Experts of a small language model: 16 experts in each of 14 layers, a softmax router.
Below are experts of layer 6 (counted from 0) of a mixture-of-experts language model. Rows are named router (the router's row for the expert) and show model dimensions 80-159. Each number is 50 + 15 x the weight over its row's rms, rounded and kept within 0 to 99.
After each expert's rows: "mostly gets" lists some tokens that are sent to it at least half of the time. This comes from a sample of Wikipedia text that the model never trained on.

# expert 3
router:52 41 64 35 37 56 36 68 59 64 39 72 43 76 39 55 37 52 56 46 44 65 75 60 73 27 63 58 68 46 51 60 72 21 55 58 54 50 53 78 73 58 49 79 49 68 51 49 66 57 72 51 71 53 68 53 47 37 33 43 61 43 46 44 52 27 58 30 39 39 72 73 54 30 39 44 43 93 52 64
mostly gets: " and", ",", "),", " that", " or", " to"

# expert 13
router:30 54 60 40 52 80 58 48 45 51 55 62 22 46 53 59 49 69 44 27 50 56 62 57 67 20 23 67 50 51 54 62 47 53 28 27 72 43 66 41 43 66 67 63 41 64 56 34 66 66 50 32 53 46 79 47 47 46 47 52 68 62 53 31 54 33 55 49 47 27 50 68 67 52 39 45 23 56 61 86
mostly gets: " medalist", " areas", " people", "000", " aircraft", " games"

# expert 15
router:42 40 47 39 48 48 61 74 64 58 60 62 39 83 31 52 44 68 71 45 48 64 46 36 63 12 40 51 65 10 49 83 62 43 57 58 60 62 74 50 54 58 28 42 58 53 51 68 64 37 42 57 76 36 55 43 49 52 27 36 74 57 16 39 68 21 27 36 59 28 51 79 67 41 50 39 39 65 43 72
mostly gets: "″W", " Kh", "AL", " Croat", " John", " Williams"

# expert 4
router:43 31 71 39 37 65 57 57 59 59 61 68 32 70 52 55 43 70 64 38 60 37 49 46 63 18 22 47 46 36 58 62 56 49 39 43 75 61 73 67 68 45 59 43 48 54 58 56 40 83 51 65 47 39 63 41 65 43 33 34 54 48 45 61 54 30 18 50 70 40 55 54 68 33 42 55 38 25 62 53
mostly gets: " Royal", " Peter", " David", " William", "shire", "ington"

# expert 5
router:21 46 43 56 34 85 61 55 51 67 48 56 39 53 37 42 55 52 65 39 59 45 56 58 51 36 50 75 61 64 65 59 55 50 24 45 62 48 69 71 57 50 35 73 56 51 26 37 50 66 60 48 76 61 63 64 46 35 47 30 43 51 44 36 49 61 63 45 57 39 65 28 74 35 72 28 35 53 70 58
mostly gets: " University", " research", " Royal", " gradu", "-based", " Award"

# expert 7
router:38 59 32 48 39 54 40 50 72 54 35 54 23 54 57 50 62 45 56 47 59 58 60 40 65 42 74 82 88 50 51 39 45 32 33 31 53 56 57 63 80 64 43 47 55 49 59 39 39 66 64 48 42 47 64 50 67 05 28 60 47 56 60 46 76 38 58 34 29 51 58 29 69 50 79 44 51 41 75 72
mostly gets: " are", " be", " rest", " land", " un", " due"

# expert 6
router:66 32 44 50 26 47 26 53 71 58 59 65 38 75 31 65 52 47 71 39 45 59 45 19 62 36 36 47 48 48 77 65 52 19 44 40 50 71 53 34 49 70 45 57 44 60 47 54 62 71 64 45 63 44 67 71 36 51 37 44 56 80 48 80 61 56 33 32 49 34 56 72 48 58 53 43 67 42 83 80
mostly gets: "′", "°N", "″N", " Succeeded", " died", " mi"

# expert 8
router:34 36 59 31 35 47 60 58 74 64 51 51 41 36 33 53 51 72 54 51 46 40 65 38 50 51 50 70 75 36 56 50 44 29 04 58 57 58 72 52 46 22 53 53 77 74 38 49 63 54 41 35 44 67 72 51 84 54 56 51 45 53 52 66 39 37 31 34 36 53 99 62 47 46 68 54 36 44 53 84
mostly gets: " species", "idae", "°W", " north", "″W", " district"

# expert 9
router:28 42 43 16 58 51 54 87 61 63 48 58 54 51 48 30 53 72 51 32 69 40 53 41 53 55 72 69 66 46 47 65 44 53 52 51 73 52 49 82 52 28 30 33 53 70 74 32 43 61 65 46 41 81 50 73 57 47 32 35 53 45 45 38 52 49 45 51 25 37 55 56 79 43 50 61 30 51 59 56
mostly gets: " song", " Born", " music", " Nominated", " Genus", " Best"

# expert 2
router:18 56 53 33 30 64 61 73 55 80 34 69 52 53 56 53 33 72 52 45 86 59 74 51 44 24 42 41 68 41 30 75 50 42 42 44 91 60 54 87 38 34 53 66 43 55 19 52 52 50 60 61 55 28 49 72 76 31 52 32 35 68 47 41 68 38 50 58 45 37 64 39 78 63 56 44 20 62 60 67
mostly gets: " DF", "See", " medalist", " Player", " Final", " Thomas"

# expert 14
router:41 50 39 65 31 40 48 68 71 67 67 57 25 65 34 70 61 75 62 66 67 29 56 51 55 34 51 36 69 36 32 38 56 43 42 36 50 59 56 58 63 43 37 55 86 45 46 47 62 45 60 54 72 38 64 64 49 38 33 44 54 56 31 36 76 45 54 38 38 42 53 55 34 49 63 43 50 72 55 58
mostly gets: " %", " Votes", " air", " adv", " Den", " \\"

# expert 0
router:46 29 56 46 34 55 47 56 57 37 58 69 44 61 46 39 64 57 65 43 65 60 42 57 55 24 36 97 51 47 65 42 49 66 54 53 51 44 57 74 57 45 43 65 59 70 13 40 38 61 44 37 34 45 80 58 69 35 52 33 58 75 61 34 57 26 27 31 52 44 85 40 70 56 55 38 47 52 34 58
mostly gets: " my", " Palest", " traditional", " common", " social", "istic"

# expert 1
router:32 53 77 54 46 59 34 70 37 66 30 59 26 47 47 39 63 51 73 52 47 43 52 37 51 22 57 36 43 66 55 77 29 26 62 38 63 80 69 57 60 58 43 60 52 66 32 26 68 51 77 33 59 58 82 65 74 38 39 38 69 36 60 60 54 67 54 34 31 53 48 75 58 63 74 50 40 69 50 51
mostly gets: " Votes", "|---|---|---|---|\n", "See", " %", "History", " Preceded"

# expert 11
router:32 61 66 46 69 71 39 44 45 59 40 56 37 72 54 37 47 42 57 55 67 45 68 55 68 38 54 57 56 28 74 60 53 39 49 25 66 50 55 55 60 65 42 64 57 70 40 34 59 60 50 57 52 63 71 45 62 40 38 56 50 52 41 38 71 46 55 36 27 56 65 46 64 35 62 56 34 70 55 51
mostly gets: "'\n", "|---|---|---|---|\n", ".\"\n\n", ".\n\n", " some", " This"

# expert 10
router:35 20 48 24 55 76 37 60 52 52 49 45 50 59 56 31 86 55 51 17 56 58 61 30 48 37 68 94 52 30 56 50 46 50 39 16 61 62 64 43 52 61 59 33 38 52 49 48 47 86 58 50 49 75 68 63 56 43 33 39 60 84 50 41 49 13 45 47 43 40 69 58 74 41 68 49 38 67 72 56
mostly gets: " well", " been", " returned", " went", " married", " still"

# expert 12
router:45 18 41 36 36 35 61 72 49 63 64 47 18 59 50 36 49 58 60 58 46 55 64 66 55 44 38 76 68 40 44 65 54 48 29 57 64 42 64 70 79 29 37 54 93 55 36 65 52 54 43 61 64 61 60 57 56 48 45 45 63 61 36 52 55 15 33 42 27 20 78 56 49 42 61 46 47 65 54 69
mostly gets: " Jo", "ić", "ö", " Charles", "ä", "_"